Below are experts of layer 9 (counted from 0) of a mixture-of-experts language model. Rows are named router (the router's row for the expert), down (a neuron's output weights, with its number) and show model dimensions 0-255. Each number is 128 + 24 x the weight over its row's rms, rounded and kept within 0 to 255. Numbers have three digits each.
After each expert's rows: "comes before" lists some tokens at least twice as common just after its tokens as in all text. This comes from a sample of Wikipedia text that the model never trained on. Tokens count by the router's weight.

# expert 3
router:115175069076148157167138143119161127127119108146159153143137109129103144170148151096177098146117133170095160112131138150139110130115129084169124141105117167141137154157111130160123075112165091103101084122115102102138151146144125141140124159146147133151132184134111142145134129098138118122150106144095133110109110120138152129121123153096081150156163119146160146174150109114135157161152175129097142105141127132132127102054171088164116112125104154134147129112122180129115112160162156094166163141118122135176099142158091161144103086141145134163160134108142112094171129146175114105128150140137130135145137129133137120099088133171146151101154130086152161118125109124113153122116112128123158120125074110113133096137142149149141106136138120105107144127157143141104104128124111
down0:110155182117117122151123148119122106125155141153128103158092145157105113119102135139150142149182128150123120136109117126112093113110140105125119107142084173125085098107149108136127141095128142129144118166107110120153126125161119101138111113138096114095131164158155136122157115102148132111112160148141120095105128073094110172108149144110108098070106111124132174124153104125150162118087119151158105108148172137161089146115166152114128152105105143102148094106119103139113145141119139117106135109120130124163157132158148166134093158159136142188113138154157178149142143138124109102084136104131067107116123122128035123124101105143095111096117141131087167096095154142181085123180166130124109137109093093112119138119122111112128139148166129111125114112108153133119134143108130
comes before: ",", ".", " of", " and", " in", " were"

# expert 14
router:128108139169116126157109124160155133127147109133134124118123129127121110164146164099162141094159141170142129123103190152140138151144135147121086146121127125123132039120152114169128169126105110114087150130136188126137132101131119139140155106131129137118182147132097142147152146102076166154113119113098148182134157144152152135128097111114112108131142122132119138080110115121082147143158120131109142151126175158112117116146094101130175098144111157169089139169138109147157116122145109131125142134173129121126142099090143092129137138115128171134096177112122139100114155115095159139085125151126120150109118130197123147133160111109096131111089101095145126126095129155156158146083115133123090113166148133114172162126135181104112123102133134151103126171132128129132135092105155
down0:134146116152129114141086103134139185134101093095091118113115105149110156132120055139095158134138142108116125132146165110143143103128125139165146149144144135153146152074132115154081155109149173149122093096110127127108129119162119095108196165123117108134128146130150168114136101109114127118094095102139170107124083075104132129110134146141163152104116066112129122141118161113142117110159116116126109164116131121127142164098147154123132132170133085165138120129107115153117143156168161121174159108105095141101151138143119134161177169153095109134131101148115168153126174145114084149157154114078112161109166151141173171133137104098148140152174147129136132135167126108124119105154153124101103116136116129143152132121129111132152151108125127127131108143140076127157114134148104
comes before: ",", ".", " to", " in", " by", " on"

# expert 24
router:118127151131085109147124135142119082117108104153116114128106142147124137184102117139105149157140143115109102134088163101101125147129115110153088092097121127149162086105159112151166164122167157116108130126124111177149122107134094123121137104121173124150111102134120097085174099162095198159110120129129136147129160129156144103136097141153162140158115121140103167146088102120106131109131114118128136123138115150158133117142170096157116118127144126151106125106105125134117160096138148135105098105108104156143106114173119125129103128080140122173148137142129152079157144162120103142113120087106113139114142158122121117144154132120136122118098141163144065156180107105153124148142117103115123119119169099166125083149139205107097165115113148070138114117116102128168122151096154
down0:110128103148136119120153145126116123130183152097119128155138137113112134148121136169158122090110128139139164170123134084102121141134137114192142118153102150144166072165100119135114119120132126168193153119145100142215143084134146100115127173083120163120096143152128088139128102079099136111120093104115096134137140175118144160104115165117140107155135140144144111140124147164109150146098100159159095140114111166141162116186127137150113103136186137125151136146148122113140129112147130119118168119139141123154138109141094135107140127126117126152107160123121114122107100076133117122118177105108129129128088155117112128088122108111092099140141139157138128111187168135112120141139100152116112076130074130143126107121131098136109134167144151136097100163146136151121149140170143
comes before: " ", " re", " a", " f", " p", " first"

# expert 15
router:169144144125116157086167135090127141139155106106108119124110122153160170145093119135111140106153125104114128165129154149109140160141144135171154103104094137107098160137138120094131172120128129118145145143159119127098119123136100091145105155136102081106160111095127116161110130129112094143144169123114087120186072127155119112113143126137155081137154077126100179096097118086111083117140160122114157129135109092114091117105143152116131127111153124141105150122144110131178121101152138134122098123127124126151124135072102106124161148129171093129114158142134129120135119096140087163119083163126120092166103117147114127134115159145167184163128132168096156093138098156111153097130153053114159139158148123147142101125114142125141099110103140158103151109126129137128169114123142
down1:090133155073164123143092128115168113140133091152133128101114148152127126181126135171132118117125126171139149178126121129099116100113131091109131175129117142120106158141144112110131072136085104142071118154149113122135091124125114103138145088148134117139095146160128141092096127134176177141116123170148126150139113135131161130147129117113134108107115162091160094101141162112115122132132129143137137137136103108128123154117109105156111087142155138120152115104105098147167175131138095169122136103111159123097136107160112164111139134181177120165121171121123142129106151092119150128122163124148078169139146143110124128152092127131145120116124149116074140113148141164145109132126151193150160111110159096111102125105128147105151128146167096173122098124163076123109135074142123
comes before: "-", "\n", "|", "The", "S", "20"

# expert 19
router:137109099128096122130147109165142161157125158107107116120125126105151154131123145153126145108126141163119132130105141127133183136106094095143085134134117167085149077133118116153127113111099156133152122127093124111073132121124131120138109106126133139095168105102109097139102106141090092134154133154143111143109101157115119144099111138135117129121125153103107123132112132160172107103138122084101168106102157108121079141132131123106126127143173150135138130154160121080067098179152090105119071141181139164095141122098114115136109127091161144176142151096140107129148132097107130130116110161121131134132092120147130129149138143145113095157105174116105119146093142148130143128142089137077110090157100106090097184133144161095122144116134117181091170154091079105128103113146125
down0:121136077109104141128119122118113132103154134119133151154119120101114117129101140102123122132174128138129150112101119134156121118114101169141123162150123146119123122108127160112126105144118199100126105136177160156082171126130182125132128095113108109092134118167135181112150121108145140151109132111116134146099161066137123153127093159110115141144127087134120093120152089151125118117080101099099121132126150124112090184122148119145116119127112110128078138116089089113148183139132128144153089106165131109146155104137126138144125113172070110106127079167150167117077155130118076123142120170137138116134144140144152130136104106140155164135083126067150099144126114179138115143130115106122131133097125119155112149149127136103130156143090121163130170141115120136197151138109162
comes before: "\n", " |", ")", " (", ":", "°"

# expert 21
router:136128149108143110112088113121115148142129112106114154128125171117119123107141105159115106115140148115111131109102146097114119124166088138130162119166125092131117121128091161111128155120101110159114145135126101148128145178115143149072116129164161134142140149170140160126107140112169159111107132136138128102132119097113154136166114090088132105154111100173134093119126098112108119130118083160185082135125109125113168144103110149137164120127147144132111176137116166124163149133119120153120140081181123094085141120147161107141155139081115123140146114070097118127153095143130122102121112125171143121125177135126107151106111155118153141109121119065171097158135085094148198168151175134137139152139156153125124115112077117135139146116158123148129141130190098128113129134088122
down1:122116168156103136107118145132180104130108110125113107158108109112162117106123101142080121074140087144098101137119121140086115099158123109128131089099129120108177126131106145083170171147141145110134126099135142131142144110163102151107113133089133157131091094166155157115130156118092129111124109129089118149139110159146148142093139139105139175168163178127138114123146156158137135114134135113159140090136123148135128101161127139120137115128112115130066129108114138143135104122123149110123128108169121117133119150156130151165116159102164105108147133139106102172148115143097106140148118159117121092168103087118102141181097155142073119139178105147147139123108157158137115087187149113171131114141157096112152103172094147160124099125101157122154171102164134088145148117140117
comes before: "s", "ed", "ing", "d", "ation", "ated"

# expert 11
router:106159150205130142115135168151154092111109138129114105141131126121120138150143130164146092135148113132126112089138151139130123131116171148114144121120172136109081133139117071171108110145097124110166087111159151108146117111119118138162138114152123146117129141137125146174138135145118142164091137130137101137119105162135163133141095137128103109116126133133139107174111128135137096138144125136050135134124150152182195115173094124106162106132082143140144133083165090129129100112091182128151117148099130176119157123128145166111099161121152109126136143147158124130160098115147163118122094132115122104090144120163138155136146128128149123148147091099141095102157108149076106127095129153169063125122190140148133138132108089141139128162154113124150102135101143132113103100124128
down1:125124140134082171174097124177158155140113115111104111117121113176115140139148117160097121130114133110176174154136119130159115151091158172146115142133141178115142128120164143141109111140140097089144132105138121122088101123128100118140116135081108121104151110112157053108113134121130151099181084155079097132136125116115125136099082176143133142115127148155112110154143124112143150125138146159129098133164152127099115091121096164148116146128107082164103143079129102134139153119121128128156095147085150148107121089116088124111119110170086146181159114107135179165124143126122100099119114096141124117107123136164116133131085150124129157136169116145143129113114152080101092095103145134134116110117148068089162153126126113149151142138144143123162130134125149146116140137152150
comes before: ",", "s", " of", ".", " and", " ("

# expert 2
router:094156109173121131091141155122127161136116141119106134111141110114129134143052150087084135164088159136164117168130167079094150104133107184138099136112117135161156137154117164087149139089136141140125153139076146076137153106141114122148117155090129136135155110163171108099119162145075115121098141163151188103105134164107160142152165144137092139151142155130144139119130093149112087132127163114125143119096127127120093120080152134139142126114164137135116131110146135145160123119111135096143127135129108127112106186101162131158132123161127145162104159151142137111083124099096136158133142153105161122105110089115115079128175138124095082109145140123103156121104110127147146102110118135142137112116106148120116191099127103145124112136112146101131146124127123118081141138129124
down0:182142168093098145156172126119112099132142124097124114095148116116147145160197125180167096157129128109142145131159136120135094110136147149114114132122136108121138104131091180155134138131119106136128153104133097109080124098138112123158121145147141146106129128119135144122102174087129107162180080132115152103115111126117135142132140136100105128154120107122125124116152103133122140097139085138138086090131115115115154122116175066130113111114125142133138146158129132129096122117158107152109083187121128105094144095117101120118144120117119105103090121150116115113137118109093178101128197099106130141145177117110115114087087140140141138168141148141166109105124143114086124156127168097142080160159152161115099139153140126209160159122135143141150149142147108140127106111147132
comes before: "\n", " ", " 1", " and", " 0", " 2"

# expert 7
router:129171107136086093115105153135082160179148155148134130164143122142152136172154138123107148109105121106152096181064144109163086111126108145133116130163099133154119130081101093137164103155148094149112106198119099126093141111113156095102120123108131130112126104106143114167178174148110129164176167130166131154080108182110105092164135134135153130098144126112103158151125157119090152112144172135124146089159128115155114137166057119121098120129102145118141162119122136140143121127139097114129131105132080091167127131133142138118122110108147121148124120145133106121154147126116124168144120153120144093128094094135129117098143153129143143121126123138139131133119151087115166099127115153143134138131124139186128155109145122129138149099109183101106121093118137145093127125142152
down1:111131136105120131153113184151126109179142193132135160152118119138100134102106156117121168121162157143119120146121120132167141130155120103094143117112113106142139099079074122107091134167097096090135078127142159125109101135128153109152156144098113123145105130109141193121114157139136105159179124137177116129144145169165099130113157091171136104159124099145084074115132135102158115136111139152118104147125100149137149095135151114144114145155153100126122154114152117141145141113170179145180137132124078121141166145096138134139145130123148155128153109093134100118140101114113145118146146122091137078168151160117114127125117160123112107086118153133165171148134071138127134122108118147140119141145115105141114124156138127165155082142157093107090106120129097141151128167138125
comes before: " |", "|", "\n", "-", "---|---|---|---|", " 1"

# expert 16
router:168148121125103160086146124091096120140099156089159139125120176104188105093086132142105133136182154109106097129131149125130113182144134129154149127066149143145142136141110156093117083108107138126112155116084137101145109118159138149111152138117124135099116147099101102135126151140106139141110120114106105101205167153134159130167134149163155156137074173089099157111133162147094159125121095155152116153123107145106117091112122138103158171140127112119145173132134099148153118117163165134105131160122101158132155168093144113130127081166129121157138117136104126148125116100111127111126129105093102162104137105089119143140146171126109151153112140166097103101122162126124132103124113117096152130115131102181147151102132153124147103114144156142145123113108113107114137095105125
down0:127103127116116113081122166154104145137150094134145115131157116094126129130128129105171153084069068149117187151144124165103125127136054119127103124123131091112146124126132122135150127137121119172090142132124125118167104138138133129098140106129126093151102166145131165166119149104166153166120136109096094137132122134111104094135109143127128156110151140124098107159118125130168091131122118137149148111099083142122128124097114143158081124167134096099163135100123155153140083123135162120121131141125152138108180147129156131168128127112126114099105095116155123144091118110128108124125139083124150112122118132152129133151143101062147104113144133175117165133106173160169136101170082127115101154091081137142129085119122145099138154103159150084112082181143110115128118146130146
comes before: " the", "\n", " The", "==", "The", " a"

# expert 12
router:134112160119156130101095104096126095145162123164086140135126155142101159166133125127119165165127157129088145096147146118141095126162084135116164202158104098134130150123138130122115117114085114121126128118127167126122153169085130111106135110109123120114129123126106094134102114140163162101137118120138139146128071161106151137151126098118157147157120133117118085119130128090135117128119164161116127105115118141131121159138150141115142139144115146146108128103133145118117214148123125178147113144140143131123161107096103132116102163109106141136124170110090092153120106124093091122150110105149171149155154094114185116092103126092117115090121104076180123123138127116120143105118151144126141107125150081183152111181118132183130081128102116181141139113127115160110156128104126
down1:095112134115142132113103113167133178127092101095096111115123127137129173169137133131135095109120118114080109093111128142167119089161148113071126177150085127137134107120092097098142101140151147137158094124128092136140135158128101131164096133093142131113161141147131142167099102079090169115094093116130144161118121153098143145131105169142135095153158113166116150167170136170146113102138133145145140119130116146129097115137144137115135157101136067141158146160121084113134127101131109101134088149091120137117112162147169119099150140163151142130110159129089102177139118172111135099124126124113116172132140094116114084185094079116115136143138130148096165126128126145146124140146109167104110161131160126146138150145120121095148144122088131152129136162170140106130131134139165
comes before: "ed", "s", "ing", "d", "ation", "ment"

# expert 1
router:155148106122126105136074185119098119139161136168150103146122141125141113123139089131117136128095157126144105150080142157145110145141048134144092155145130156133128088091134084113151118144133125128109126119113093137085118141139169115099151118116117116129152125110099084112213128136151098142142127083127140154126102103125115100131149118155145150115152176146117123108135139152127161147139141079129134146144104116153083141152105118125097168140118097103159163106166123080140116130123076141083106126119105088134151130161129132122134127122135106115133127172150140172113164145095123137131134135148099105089134127148156138129108124132091089160067124137139105129127183121106117180108153120107157121144090121160130124125160110155110132086136149103131142124103178128133086154123151
down1:139158088136171123114137136097142132150089124074102160156135154116147104129147126108154128109157094093170073093086151098142141103172096141120167124121109145151146131104128109106129152162118121106081115142091135140082097166172127102151128140135133081094155140132125138138121131150103116104172151095123127105110124154147119149132138153148164132122133155082107147141150123114147088134167153136110149083122146109089132121167102110123133122134199093123130138115177152153164140131130152108158133128096156146169169136143109145091149153091156145113156112139124133114175135165135123106126123155103114116104131142177123119110121153117136127099111176132131110104098101099145161131109105136113112156157117127152138133120159125155153086121138107121142117090102156108066146114165151
comes before: ":", " |", "==", "=", "|", "==="